{
  "num_hidden_layers": 10,
  "groups_per_token": 2,
  "train_tokens": 304500000,
  "max_steps": 4647
}
Below are experts of layer 2 (counted from 0) of a mixture-of-experts language model. Rows are named router (the router's row for the expert), up (a neuron's input weights, with its number), down (a neuron's output weights, with its number) and show model dimensions 128-191. Each number is 128 + 32 x the weight over its row's rms, rounded and kept within 0 to 255. Numbers have three digits each.
After each expert's rows: "gets" lists some tokens that make up at least twice as much of what it gets as of all text. This comes from a sample of Wikipedia text that the model never trained on. Tokens count by the router's weight.

# expert 50
router:119156072105142081190087157145168146162154145154115155101086115161126157113143189143111148117108153108116133189147125150199090127164170121126139097184196137173132131145147159106135130163137135
up15:170166112128150126147141120102116127171153117112084153100139080108102111123131133130116154109140121104122096154099094147061140125090134123115141111136156121145151109160073154141150146132082146
down15:132114106092122095114102113122129155072117148145112109119144172130210159132116109116117101139136124162134150107141137057229155130103085191133064089090128127106134129105141129137110107144165073
up16:112149154086176140143130103156141181099098128143214113166132155104100105171117069142126092098159065142138086120139127097151113118165128138116182146155119109148084145145125158120113134147195129
down16:103075113121094095142166134104123071187164119087102119093117151131128160126064158138137110135140180125126158145118153160157138124084120095176133067154150227127149123161133073116159130122095134
up17:183147145148124110154103129102126108106123119155132145191127155161122126127109124109074144129106126125143126164117089099076142129167095089121159122129064118100106169125117058103096151158106162
down17:116129125107141132131138118127126100185126105090124088103141147106113154142151125140175112143145158104116108150118132123123099140133162118123139151111206161133162075188090220132160138115129181
up18:123096154169135174076097140130131118175155105136159173072139155113139149138083140146159074095120098139157137139136109151101111096171167144142149153081148131170154077148106168116090138115150131
down18:112118087109084107124159120125120192023103125098132134131089077140117117135153097135108145102148109131132167104132148112152139119100101158084114054217128124114065161110152038128171136141146152
up19:106183131127132145124124144139108230098109124109109148143151153119134147160130125103124084113133110178124122129163128117148160126144162151112150127135117100129133100067163149143147131086168107
down19:109077126133107110129129114107136037203204140132128116131096100119104124104123145134131152104133145121110123129110143126106105122146149069242114119128152157096120196156126071137104127181105140
up20:134127132080121176181159191064144146124148114089173125073123072122184126178104116144188138148207099175106113100177176130089140181100125091143112143129105093111091150146124108145147123117113122
down20:133111105174141057133095132147115136119094140132132169142087203131126142132135090126139119137107100129170095154145107173101135123163134136120175118111158227128091139148167135110118122066144131
up21:121112152173113135107123122127137117044121128121130161132116150141107153154150127114085098146103109150085111115100152105215132102119124139145093145157043118107103123115139126079121132134154104
down21:129117162128134142150142133142136099237137113126117122127101109113130159111072122124129160100121126083163117154142123165069079133140138088113158107141128188115144177125124167109090132146098099
up22:130109156127198133149158121143081039149169132156087086116138059086104114147113170154137177120124156111155105134156143178066128119116118129119140097141115106132088158126044106153104124163093139
down22:146145112160087116115088132138137230131064143133142159143150171128201096134167133125071136130129093134099121109113139085197179134158101154097103162048094111145131086079196161121147149115124119
up23:101096143144110188114135110101136135094114142124144132146096110124136132134089105107192148109144108152094133125092126118109153147139122136135082136135099135088110136121062186173079065107086146
down23:119132101176178076139114129146124179153128141160131128146122154162126118145130113121086124151112146150146126112148105213106154108130128083117174112148103168170078137126151091087151144155155108
up24:127119151152068152126161143131160086082116111111146106108129121134125140149167140152170149192113193121064189156093122128141125139130109124142132113173063145144085174110101129134085132179123146
down24:127106168118160184128126135152120145228118107107144128133143156129106151118102102133147109126137098111189102131135140197113102127153196137080128167091145165118178079111120137088175134119114084
up25:123119139103060089099121136080124115125123119164108131171117164171130109108091110132089110142099165099124142148102081136126112144107114086130205059135090086133105177122133020126087181123158151
down25:163188140104133152144130128128123134133114086058151105086141118119079161125133137129193100135144121148130108142122161100168129135135139201100068198100207142114180050140078215128183114113146159
up26:124089093137136168150132113100099069166171112153117094135117125151148135105147193111169154108156111074167096070141137181155094121110132144143106089077179140134122109169075170131168148119076137
down26:178191095107123090110125130150130179013088146192117170112132078121160105144134092115053149148126112149128147130131114087129175129135051154111132174162081145152085118100208127145130121118173120
gets: "of ", "and ", "the ", "in ", "to ", "for "

# expert 19
router:156103159139110181082171078119130089096095060116125067135099182092142112121074066120127082150160171146144111092095107090126114126123054180148080109136082115139167136129156116143103161113109131
up15:120113061111057131128035122092162123172143127085138157145128112120139143181131128188094095091155139093121057151117117142130190118146156112159116127116148163113165155091090145158135145065111120
down15:155166118104169095118183144135117104155099102144126097119142161136083177133109109137160135147153084133197114119128128067089163126118086117056055167109155234171072123208085187112144140111074052
up16:080134140078165108117108138178129072143084099120108144130168150110133143148121098176104128033113052149136097128130147237146125138107114120140157087126115090137102186136159151168172131172157154
down16:129076137133063098138120143149117114215056094121119114123075141121174132126087089117099121105127156183112091147127145090210158121155110152135126163162134158105121089133109149140188159130107141
up17:104086089095100150152116144109109147105187123151147091210109175136133168148132119067165181137167086144090147129152133092113143125128148119142140095166153164149125130129114131160121160140110102
down17:117128108151197067104115100130129147150148136135149065128135120104133094124147085139107150122127170077117078145117112128123077125103063175122130164058071174128117140071137131090149125126095141
up18:122120101124082142094084111115115046094159122082194139087148073118139093080099182041148139071119171099123118112125100113128159146148146125115148120201155103153107121146156099142160142107101109
down18:131140112116089128136147124140121134178130153154131101152154218095140114146195196111149128129130185126159112102129137119157149133101091136164172098075137146138204125151183124139190127103086151
up19:110110141089166144108190138151142121077099087144138146104148060122107087142103189183142099182146151116097100107150102102112157127077110141155084167146136144083077070127214138080141163134103167
down19:165149058162103210103103126137120110191092109158120188117154153135051141137113121109118154122129163069150107133099124150157127113065187090098157095107167155134166101133108122110135129136143067
up20:190193103182118124130111128143100143080088136190124125138121128085181120115153141139125139155072134112139094135161109114178097144192131134120126125148190076077136086182207109188112136125157070
down20:139064198080104147121148137149150111085124126114162108126120143152212108098120059148113137109130175102100118099130127104103110112126121135163169123112082158145193143140138127092121126171140100
up21:138124149161167128124094122126077137157099070122157175141068103087155144144130115108146137089130083135115107062120117159110178138155122132165100125092153103112186114158167137187196098128116160
down21:139149182168086124137134149134113162126123132099112074108096100147158090145117054123087088165146116150170064167122148108176029125112091149101142082154155126139186085102078167103102131182153053
up22:112150184111162196134125124164112183111135083166130143132142109165164131200104090134121151170137109112113140130136155095136162151064102121122118139120140093094107082164155148124117150187149123
down22:086064087129105055102102125124123079179127085111129119101182057158036127138097118097126135125165159154104140124118146206175130106094181126180157127165168153115092185107064166133137141178114132
up23:106173145171175122081107119173140089071148144102135105108139086152087067135083113123128113140146159124099158112107144142117171172150131133075158133110147069125098111071147083128152190128130138
down23:151133158129082099121114140146131075126106140242109095089148113139124113101116126122186087144138185176153116142108133145077113135129107083214101111117085101116197124143141099151106133127135158
up24:110112132129128154156167136185132162088152093123070141097121109162156175137110175118042133194167137103104103114151107179155086146141134136156093121158100145100100127166165123109125155069093090
down24:124060083166115172121159130117133109173118112091137151170179144129055140137178050105130157152120147115141151147130127178161137120091128098113158077072156147114138148086132123114118136224117127
up25:147159129096108158151161153153097177071084113135162110141152182103122123191087134131105098189159190092087225140124151104125109134145127108120157166171109139166088111149097126162088140106092064
down25:097125115165164117081106110125129126129186156161116143123198068121109089121158091116160168160153131168170147183117141109166107116100127105067123129099092131204205174124140063088106095140140087
up26:090156095105137092170151162105125089181175089133118153191150149172172106143133152154158128081156105199155145119139151126134159133113131138143138143121140130121100105121123137149096068130062094
down26:093075138145132104140164112122109180123067102114158101135081138118121174131162143127099129111149138097118061114134101061191038118125106097102152165119111245126161171117103144122107132144134137
gets: "\n", "(", "\n\n", "\"", "|", "and "

# expert 16
router:160094180126098142076157061108125083113139068113138125116073160089123138110058103074136092109173137147147106059094114089094118160124045184155086130136077120152189133135164110153084099084104136
up0:148178068146160116109100116098152100134159133134085125107135117133099103085133161166116110166154133150176109142119143155093114158100149137135121112120147094169134159095175166157116145147113180
down0:115136104116171118157151145119128162129096129124166110114137134141107159125105134131119144096126170107129137163148125183135177136098107161000108119105038149123132110151104174126107138140076076
up1:137102149142048103129105142091117153105174157120089187106101057161131191052099123167076144137118089106168163119129098233136130124170132103157053085174158148118142068050114131101105149100128106
down1:134128149133111171147178130142115116095090097152131102158105119127088172132159140129175154137138127144120131132101123064073180117134125184069110122163052184150104141181154098078073113083101085
up2:196137153109226151143175159125149105194131097140124146229174171111181156084105107095136140103137107094148104168126136116065158158141145101114167181093104103115063078131149145169152092088156161
down2:109106130123112090118120116108131156066127110098156129132072190134177072103099089120084095097097175087117187142127127177113139126146077099171147135137162055121187085096085216141074122145085115
up3:092155105084179172117114158146108127136152105097100129108147127121142148122150113148101130094136095074079146139135153121108129106166125106110107141139126134092133163137122151120164118139179167
down3:124044166121102239097161097124121116131159076181131075156184141123203069096114094128127142163084143141098156131144145161088162146151141071155130106090102101063179113177134219167157127093055131
up4:106088080127127166091039140140081144087161161125183127138131130180114082119110109071134134124154147097154193096173145156130077133128133119140093157118104131092175159164132072094071108153153135
down4:114077083144117206154163134121130208130101140148090144139143114125086139177139156139073128103155120143123057164144122125118125137107126101069121114091170173097108139159103112141156121118099119
up5:096077105159141144116110102121118132114138133154105130145119127152126152103079128156077133149071159155097144134104088149126074108128133114154128114124126167121129106127111159150184100148167125
down5:196093129072110185124146116109115115115088131128147125162121086111127134150149166110100133103117146128168118087140119126118152118110074163158103077048159226106235139177112098139152127083158102
up6:175111157168163143130088146145123147133156120087123078132119155107122111147118128132081102152110084072109184086107122139111175101051132145165089118131148099075133112145124121103109079067096148
down6:147183197092144154125197124111116160118087106175149127152142092124122119161188079130130132110110144097111168133134132154154143127084135088096144096162125133170207137099142093117157131208115116
up7:049097116145044165156104094153119129117103140164184181155118105154046108117114122181129125125155096110094207115134147128125078131047142128118065102173132131087095099138121130110085113121140106
down7:213099095099117100174149125143122137119084121130120071120138065148105212142149174131191127108125138178134125117116112083083105123134100109148130112113151158138098077141143094121176126053172169
up8:092082147077092135095143136142115131112132150078173134131092083101048091113123132139125108168116160116140153117147129167132124106134137130135079088215157124136181136201107092034111084112177122
down8:194114093203151232164139155137123075121162134184138165122167146126153129152133137121193112102126189155129047128122153072142105144168072120134051028186074141129158066157125097131071133123134163
up9:111128119150191144129096126096094150110099132099120119127097220141150105145086068110154115131193162110128156173136134142086158111108107093085098143098143124128159093127097117058133107122108138
down9:100176089143094197118216127127128150091095113094137090154154150150157109144118112132112124085119168132115167126146139103100146127154150076171130110129130088112170114057147120142081133199140160
up10:095094137167080118114082113115095160157041119144169105134142143109118162117121153093138104187143093128140104121117171108164143117119138141209106147106188159077141136147187132120205103137132104
down10:146090148089174229135157128149120124178123125125145178142094124124227100145177095126134106125112116047119143135118166137157171138039135123063117089207069148157162075127083108123149112144116093
up11:089137134106124154143148133140087124102122137154078103124157077145159132077172114080149131131125116154168154100126137100172162184194151178140125096131149118206085102131171169139152124132095170
down11:108090110114161152103076139113144115163156118160136137123107142115149063145019140118079105123121064129164108101144103167155182137182150111148161121125035093117175127166117156143108123100101105
gets: ": ", "The ", "with ", "'", "the ", "\""

# expert 1
router:163087173123096168073166066088108088112123082105135129133080169072123115118067074103119083140149135145147086074095118100102099196130059187153094133123083117124183140100152102147092083089114123
up0:192081162130091095111192110117140103104109122165066061083091140108131079107114098108119164175122169122146104160150122074157157156149143146168157120139102082126138152091140153148096157176166152
down0:104102182120163101114129108126131194119134146155111123088136131113090171156184153141113114133109099130173157154171131139099076116109112125193094106082116173166117181064106086123074128154148078
up1:089064132157185175126074106147152125063180093146171159178091135158081145074153163177151081110100099115121094176118134148166179165150129136066169118103134170092133107067148097165136128069127120
down1:208079147106132138111197157130123159127091135062090129095126123134142149146139188101124120139114145196151113104129127131148118120083157119081112092161140166142089176143143125095117120184113127
up2:148168144106136178105143087087103136141076118098107124165135146129108116157148167154110148069138068117128118122097089128192151132179141150152148079164131056200135135153133134103121090163180158
down2:116150112150147060145123121102132152165098106182071127113120176131150100141168079137108089114148127147082101138141111064147096133122117127098088139029161182145121120123156124151112153130125141
up3:155081138141153122118124114043130092162126168145131128115198078120133160173135117132117141132110145125132090137161108175138087124049152107137125088177128113126122207110091109135128120215155122
down3:089096165133117167146136139116129130167165121131137138146101229114154136115121054126109101104115128149072131112122124142145100114136132150163087144101132142098126143151145159139123115119134147
up4:108157091160125160105163127090097133164111085107098143107150127116116179156090165152119201129147125177139095151162109126082087117172134099181155079136112125164101157108122129188183132176139127
down4:168128130141068154135122123099115084101084125129080165162063208134145081126183094128112152113122144159166138115142086095108156124100129140129082112057145112073153160156076082142083137108148098
up5:148147116176147093138132131124142054050132157153082099135148125223087172070169135166145154152141179139115126125150099138152191147146132122085196136159108162059127085098086102081145119082096088
down5:151075163084113129136153135155135113148155103083134144132107175120159178110169141124197116142131148190159152083116143133193111135149126138093095085113162094156099126177134105109110164089123153
up6:119125147141134144137165163087098092088171107175159087178135167172080137086181100139153119095136124087121136134125080099123158112103141117131039129144116141130091106169095163126025108127122158
down6:153135135155098090130088127116126130048162097195136092118106187125138177161078124128093110111118110131099100155135145167133133127120128183117159136070141144172184064116100120105150148119089044
up7:087132120147129108105161078083138144136142137151163091107129133125122120134129171112138136139131102151129121118152127121134124123170128124120182051118107137092111117201151130100130125115146070
down7:120105105116147130124087144125117080179054110206129129054137075115098121141202157131110131121105169152089121131122134092132076137186127143088093171064171173171159110152113088147039136131097102
up8:040083184111153111096110115155146115137137118093142106096145181092157036124129101125143078123090148126134177161097208080071124072149132123082100151122108134181129153134155082161131097149111124
down8:161088090141125100144126108125111170140109112190139134135140069143137130121216134130120147114145144166126145165133123194154127137115163149133106152091158069106150193090138122135201157105131155
up9:083110090100162090127089108126125125084128179163137128107133125163149170148084114162089122139156176099117154112105154097067132122091136126112149167121115177125087133163058106176157160139156161
down9:149146195140123195140144127129139056137143106123138148179146093123088153126184222136145146143135158136103151162143089154138166115184115124150134090107161082147127046120141043093119106074111047
up10:093161100116125064107194133097166153143084121130074041109101112154144127157134110129106119194084146128116101161136121078128107120164100115102098123109164098122072209096144103146142159143218153
down10:082104113141084139139090111136149160157140124129156151126129113110074101096109144127172139130148133130139137139129108152104074124140118123181087196012130141137166178111099214139073129143114121
up11:142114123077089134127106107098123145158125121083108082088149162147180154132128099200143180101142107148143152111132123174080124114160103096124244101117080120168113127161110141103128099103116103
down11:181139156135124114135124131119112090094083096152089114113087139133140131078104112127145119135120113177162146144119130072156075112102150149107055125157109210121101130110129096137065132116113082
gets: "==", "===", "- ", "3 ", "9 ", "2"

# expert 28
router:139108172132114159060151045112103088126130051110124124133096169075124124098056095090109089097162140140137118120104103102117127118114060183138058131124091122117183156121155106142073102092108113
up0:125129142049158199080093128114177112161190127081123178121151135129109170119134195140094131114117133108161086094133116132098095146140121134080100109137141174196101123196100120151110106149143115
down0:128189085036122133127178141152129101117101132153095104139136013124097174105112092130199083086122024095124109138113141116120154142126118089088101093090171115101106137088156067146181155071071133
up1:130142120146121175130173136082094096156152188091139160167158146109113103124110150141068188089120067112099162129174121108154108149142114158083088147123134096152171164122148121113135109083127189
down1:111147140157057114142133141127115156153124128100132190129120234119115133099145167131136112106146162125140165149146116101125121127147122115153127104067105111106176172118118079158094102087115111
up2:108161122041083099160132089181131087154123176077130122164141108178126121120118172148149143167086154151113097124132133150168149187117106088094132075174180135145087061085119057104170115088102151
down2:038115156139098150143125121133133121138148081112119108160115140117114126105134082140074166118134159168149142101129130093178110111121152118119054166129091116117118109215144126115069128153168154
up3:098065077143135119156110145154167112159118151133090154045083109146136148162067117175191144068077141119166114153157074168096135154084120086121155117138118135080140105145152133142167112116141110
down3:097106134156161179139156123134123112171167108088110104193143037096097114178172099107136134129135150144148142113140123166163124147099107127043122107164154136130119122142118120101157124132161172
up4:147131161099110112146170131106111193183174157103123122110117090121081147170114165142175151083102096088145141127178143110125127189133112138117045148167133127146117123138163153133182131052143127
down4:115096099145076125133131127129127093106098138070134136139093157129143135149115153127142110123142080126123186132136122077092122125101105098128167107091193106140198252125099100141204115132098177
up5:119098100114142095105110120091127141149061112172099126134154182082183165097109105140094092098105136174094121130125160117178164149026111103142136133140128096129170151144142146149148087076120123
down5:161097126123177177144134133124136098119168131090150154175139075144102104140105094124161105111110133145136159119152115144141131137164093179143115148109115181110066139154169128118140130100156089
up6:050164089165137149136077195109168133076093120203122060163111222132157176146107102151122121103118146110118127148135157148160071136178132123152178157073151131111126103090078141185126106156124105
down6:197124159118084108141102114127133087062113132081128124110126096133096134110201122143169108138146086110114113142118125163035138122146116129146056117108109086092116158089180129151119145108113133
up7:159185197129157119143165100202100105133138148128149101099181100159142122136127113058179088139148255125093104137062149122140127135118137072136146146148114103119131133069091115174073140148132113
down7:092093108154110098161114123146127147174113132087151122101149156135107139126138127135073154142112148123112134143136114120012114138163103086089077135024092133149127087196126118142076138193143112
up8:103068075143146143121137108117159100141170142157117111193092153137112068139105153159108137079146085194118143130149205146118171139135142159073140131129137112093190133118128121084168171131140191
down8:099186172146119085145097133130113092115163099147104164163145161137156114138194156122152081138128156134101092145130108083147133116089131086110144080054175159119103153072106110141115134131085108
up9:108060113122105151159119167156091105131141164129143071143170131121149102145161156157119077152154171158166113112135179143144162061157117114137176114099184112255175099180116135101143132140112124
down9:156146141135114153108119137135135167076149108130141152146107098119227153152184089122057112120133093137123102093116146092224111140136195176125127097174102168132135110136141106159084132129142177
up10:097118132119122141100096151092117091151122131115183191140143193134132158109066096147162101122137102139094184155152095180117147139148138100130144102131075143165132127103139069086154066082144101
down10:099087103125120208116120125143136113178113118109133129137156111122023112147155148130103142114133087184141189113150132140110162142142122149065136134101158139159159125206103094119153137136098148
up11:201103137120154083106118130116151122086095154136177133133151123176156132121103150128189121086078123151137138133104078140151085117105156119142139138187101095147178120097111171155092114159185085
down11:121182144140114127148148122150128101135131093161138169172105252127149134114178164123035126137134188116092131145128077092098111121194106156049148129098144192148169097158090215134095142105104000
gets: "==", "5", "3", "from ", "re", "E"

# expert 0
router:140096162120101164092158059110120098112080067111145117129077168085126109103078078108122085134141145145160117103101123097089126156119051189146086127117090113129181162097150113156094113094111115
up15:109164114128073146076129154147101064122135127162095180120159099124174094133076139153186176117141186089171165118102085138161125128155138169139160143124062117072110105053185114175090091133104198
down15:152173152138131119130096123149135152096101131099124127102095077127117161113122158128081120130121099108159123135128125142132100123123074135065116157222108144139090047151157116103099165146125054
up16:155108113097150079133122116111083151134114125110075117128113181105099151155142128063128165160183144180131112103188169150165178127115128125077168164113140100165091098153127117127148105133171083
down16:130122109117061097128152141109143145166131098130120152142098173114128182125062195132071128096120198176154086137144110118053172122172138133185085119129109181118132138093139126133115131075052114
up17:166137101111130090139126104187103059131106173162145098122114090121071166160141194080107184203096083166145132126128185163157123098115153139103123146149150162078155123130120159122165120116121122
down17:123112086169113211132110134122132151109156115137126154116161215113148089102082167120098162090124191162172060139143131177189156127204158133116152067073136104083119063138118160118123140107056075
up18:168114135134053167122180155144121125112150120077112086137107122117173083161117184136113101129122116160136123092118151107236057111103156124127081085101094078141159148074151123110108107131126039
down18:067124068157114175145079126146132186063098098104115137123098137153108114073127156130113098121144148140101079127131131213064123116092122110110144084137083149204121127135166122109127125066154085
up19:141163133121086142111187139110067127143149117121124136129123131130075140161125189104202153114155144109106116104156116145138097155169132132151119117144119158138149142095134066205199181145135161
down19:166150087032105127135143138106127107104114122122111124132112164122142129125144171123133106130126143157194135152139083143107123132093123152144101134199101121129107070182145093132123134096095162
up20:087115057160175113140112133144105138118144112122076067144106081144084165126149079144148142205180140134124126170159134176135155121148117175130177184113084101080075142129056149162143096154068152
down20:104155122154113083122126123148123162170210114110112174138126162125144115125030152126122125121096188124149138144131144128076075118148114128130129153126125112120090095174171078088162146156099156
up21:149172086141112091153128122148157130133107101113182173090107136067129102150134087118088145192084068119166174108162113155167102102132141121163147095071143131114137173116095111144183071099198139
down21:163049141146152164141147131141140032118044131086156117151116154130082098108133155125112119145142141155189134109122104133138146116131135162136110112146150093150163147193142164148146138103033157
up22:157146086163112139136110109099127149112151107096160148104120090123127163160121082164183152109108106168138149138115182040150135156109142146109070095146148136179114162144141124131093127153112151
down22:144162132125066032118123108111137136164119156160142092123106202107148174154071112140105083151131110133129119130128106090113144116136167124094095156084178183130090152137177117150155121145134138
up23:156212159118184110134186150156146111128143183146181142170146093111186127106108181129146161112127123188169139162160145152160103146179132139124115115194167083138079144185097102114154103091098172
down23:110161140130097200097133124135118057196048153161116120168142138099106094168142148110080135141102147122179095109153109153152099135178173092177130104071095201115129149119119172116133121228100072
up24:089089123148221203130114092107159142126116151122161130125154153122150108095117122170144144121140102097102134137124146142141157154049121138184106196107095121188074168122102139149101141138171178
down24:126148129107108083146116126151136109205125130200163146114124111131100190122091043112090112171116124089095179139135118126158114124120112093121086180118145110112216127115159112128151120141117189
up25:139149108092143179078123105136136160144193135155122160140151107108192109197054153105182178101140145156159120114101109136142102159086149152197128135096063102136133098055114109114161092169165150
down25:076147183056078113139082113150133107154074118145106141134083177145130153096192112121094129115144169134120141134105142135181150114165137071184148108111131117168104068216133148151093126165146068
up26:128159156140142142143080126095084169141157119109169090111103140150163142123099136196098178106124185116123151099153131191163164142147125131139201113131099118098115186160102168099109108125103080
down26:088133130116069203116139122124133157187124107051112158172099144146165194134185177126143120112117175139156160137118142147138078117141087133184096123154121145140134201089131078133114140104159130
gets: "the ", "The ", "-", "for ", "a ", "S"

# expert 57
router:124147093119184190128119148142139090129176138123092114120193050161123198159170188139107124117102125118159128144138075174102162121137160103164172114137137093119140107127113096110158136087127139
up0:050120123092125132108053081126176137141121097132158066100143152113112157111093078105130118140127111182137039114160106103129119101087112188103116148100142126212140144094162168151125130123107167
down0:163120186155131164145140132129115138115173124122149123110099098137168119135123141132099166123114128062079184118104104116201128139146150073186093099255057148111157099118120013117142111152141069
up1:149159128100180097117154162119151169103164138094148128152130103151139157156136168168126148119088101110104153143133103171126132133193164130143229173096145117079072097135081099127140146082132105
down1:074147140174121116126104120111130075140156123158148146156129128133081103120122109116160132107123154185156116139125114164084113126114107123046104106108202079143163173127101140142091151191125099
up2:140097092102080112112101175139138125138147098121098089162137152161143177143125123129132074156117098112127152115125101186102132131143139126117124154123203096042119111116102121122138152078119021
down2:126201129154114154130104116108125043132197119143146160137131066136100142109173128130111145097142177169120112142123141121158131128078126147182085076158150086182108147191079070146082138152106159
up3:083172095182116160137155113167153131147131141136097097119146184107180065108102018119079159126080090096132086127144099113162132140129153098127155171092127113166135113134164136086210093145153097
down3:113101155062124170134161125133124217097101117143127120131098083099153094133072141130146144145127125100087159109133154143102107139159088136070105097172086113104101228096138177109114128137100139
up4:145135131146108120149048110146126112126142138105125128155078178126078137140153152117148094135136109128133128098100176125136052133162090194082129128134094121092112119140000154097058121146138085
down4:088142110132155094134127122117155118117214138163118115135142105155143110129106088134141131130126124123165169144136091156126180126140206078112153127160162083112115129148167066133174139105142134
up5:167099176153138133146150119122112139093136111122120140121098155080109069121132148115103128124131140138122090065092143079157098082112075084159099113141102171176144114136156149117106119185166123
down5:114092125093116124145135136150130169142113117106113130120154119125189118115114123140080110127140100089090138150133149105131153137120208112138140154104116161119176176105169121133176100085124118
up6:161095144116107112139150139156165154156090156132115180143107094137224062107115116122099111114133119087121138158097097110161127138125117051147212173159148138137149134142215084112123120192156085
down6:130199127102139115126130118116123163086097133117124138138195159115103142098144119135111155123134111141087097134132194123107117137114195123056117138105132107158099122106115218139135130095072151
up7:157103173179109077133108093105112111119176100114092135103104101112055077116145194179133154130060131159092180116049172102099113139125070095128090056182137140134165139165144160121088095125152131
down7:114138128132136135136128137123128108179086129122117126148123099143112113136174081130120115124138160108151131156141101116170189135108218137101164135116170155138072090120173117109107145106143118
up8:164106153145137124136102130135116123134134144033104184197095164129085094126093194142116145162148161106140129129096119102104058112115065118129142135145091146116118143115145141095037121158125142
down8:082124087099123064133106119122138154137111131170116092109132126121189150122194097146161101099125113096102099148131154093136170133105255077098143157095163169135170123105144138160195151125133144
up9:107146159187082131141139135153148138127134186139127121139186168134129087079106114127178116089139097116105136120124133167108113117133138097150145137153131150176131071108151115097230136156108053
down9:158109164091113194137128122129121186100117111113129164126109072118193093118145081124045137128114071089086133146128148094181145128128092113108108121189097117126150162161144183126091130148120112
up10:176148086132173177133146142133126165127131189154155152097140125092141142138145149087185122138139184165189161117138152117136149165080133144128142123115078121164116151142070122141160113157112136
down10:149051132094127092109107133132133055121117111129159115129089169155105136151069149132097106153151163124119167119113107162104090122170094160122165088082122106138119143122076133126107112092178126
up11:190111132106129147109098167131093122102095141105128138199127179173156155183105176094188080114130082124154161096136117093093135125111182173129126142071118105049091100164083144080089127110128103
down11:067131111154095135128115119112136060111165116138121142129077091144116102134149148130118155101115192127091147150123121136151107120107131065085091077135173079197098139172113132156135143178145121
gets: "1", "0", "0 ", "2", "1 ", "200"

# expert 12
router:153086172147109182081171063087097095112123076117144127125081171103127088102059071109111094139162142150138126094086109115096103107142049195145073144124090102149162137118154097194093087082118129
up0:154095099137162083146108139101125099128074103126116112155111110107117159097180142158096125105170156163126112086106120095122154105155125154158212113096160163107140050096082128127149109099179099
down0:138103140168111183145121106110119135181108148128119178109093112137059075155142101124118140141126106097092193117141132112167169138152122090165129142170134111139157086091146075103190096121120110
up1:130137170107138142157083145149117135085074102138106124126113130122153082108180144122124157100150109132176150109128098194136146162117108144180184102135122146117131089136104136103128147122219250
down1:086162159209120158148142118154119166128079143116096157149150100134065120149086104123105148150154100095135162139157159145095168151110152083083161165096134091129112140128087099109137107070098119
up2:136179142169121105136152169117084105117158134104128133130135172107148159116098105134150111182137197126064076165122131130132174125103142099101120083097096100103081150113099136114165078098115143
down2:156168197068118062134113119129120144114163130219095093143105167138155124180167110123137127165122101144154204090129130119134105122124088070166124147076093134172141086075140126119058120184157154
up3:062148076144144122126190144163128125119167131120078114215114177140164172122126153141190132130177151107122104149120100064147130148105162137129176162120129166138092118112072163112171094133161070
down3:133091153132140176138143140151120084204148144207139151126144146116078085182060106127057156108110103165178166100122106194115117141146101118147140125161165114119186041074098137125149120130106179
up4:118143101105139154126113087120125158111111109126096171199123104134062152091104098109154163088129139124109118154138149145078094110071127112104124207139127162145159108114105149033095104134140183
down4:164118101124168140132129137137118179179144108129143155133095226144130109154117082120138120131150102126203068138139111097138134131135154157116107132128062149175112127096177077149146133107036131
up5:109136118150147161153089080120145184121151136144080099152179148100097165113134139170137052168124142132104142122153120078221145098132135139118102129095116100128150072149081157091064118095164110
down5:170082147124153128126143123120135068196118106194136194107123099119038114122146122120037136097095169093114121143141121116193153139138115122192102180141158100126220146070063042115101125138146153
up6:150100104128174119122176092135165154131101076137152084145093195157111138139138165203129055179172111104109158128156160145082122155074138113081171143129042168083022123147053068115111114115172207
down6:122069125086132110129146131134139118172116102218128165184120103137108120190088025131121114143100062121140154135133127121107095120136177115167152141109158153145181102118147133124160155166155197
up7:119151164125175142114135112124131103103109081099128152147191136133157126112118160183074141160161093114136126066117106111124124135140132092185142118096115138127133149119140169074137076130132125
down7:162092168108142101134120128131122149188156136140120176128141095125124137150098055133097146108122119144151187109122119136233141132096121144182149175150082106221126151119164048122105099209163149
up8:153155163174144102147163156132129128131107097124160131092163110144158133176118098176155168194180054084108181122105131182181127119227141094114126133100138147154162232114141114098071115117112167
down8:121124182172166157106164136113119135123076150102115105164152103141137152138169117112137130148163115126147174130135107081063142131084139134128147157112081144074131116174137084136077111120119144
up9:119095164129136118131158106109113156153120123117116111139137129160155150161143087166174140175117159117101085141092081127092196131137145124167095130112134110160089076124083183131116115110158111
down9:116091105173155166135105158132121095206133123134093173137139075115138112144130119130125078127119089174214140119133108142146086127142086120126111115161138191102177107146126150137115138138112213
up10:095153108145078102085142128143134112174093104062133156140139169166158156151087093172114153156136200133096112165163166130114092211160177121146134104149140178097071151158130138139141120157137114
down10:124110152161146120101080128128121106175153113198121127093154024121127115144139167121089117145112142132163155090135101120125096127164114143040096157148129149177161091109147197138065133168149175
up11:114135178019191154102130128118158103133046105123153195188103091130104129109129136146135131067151102112120180108173142119132161180093143142184134173165100205092096127140115121086147130149164198
down11:169070114158130169107127148138130117243131108150142185120102054136159113122098124138148150120110140145154177093139116155190099120106149078134151113119149147179172119144126097106153123139196119
gets: "by ", "9", "2", "in ", "that ", "3"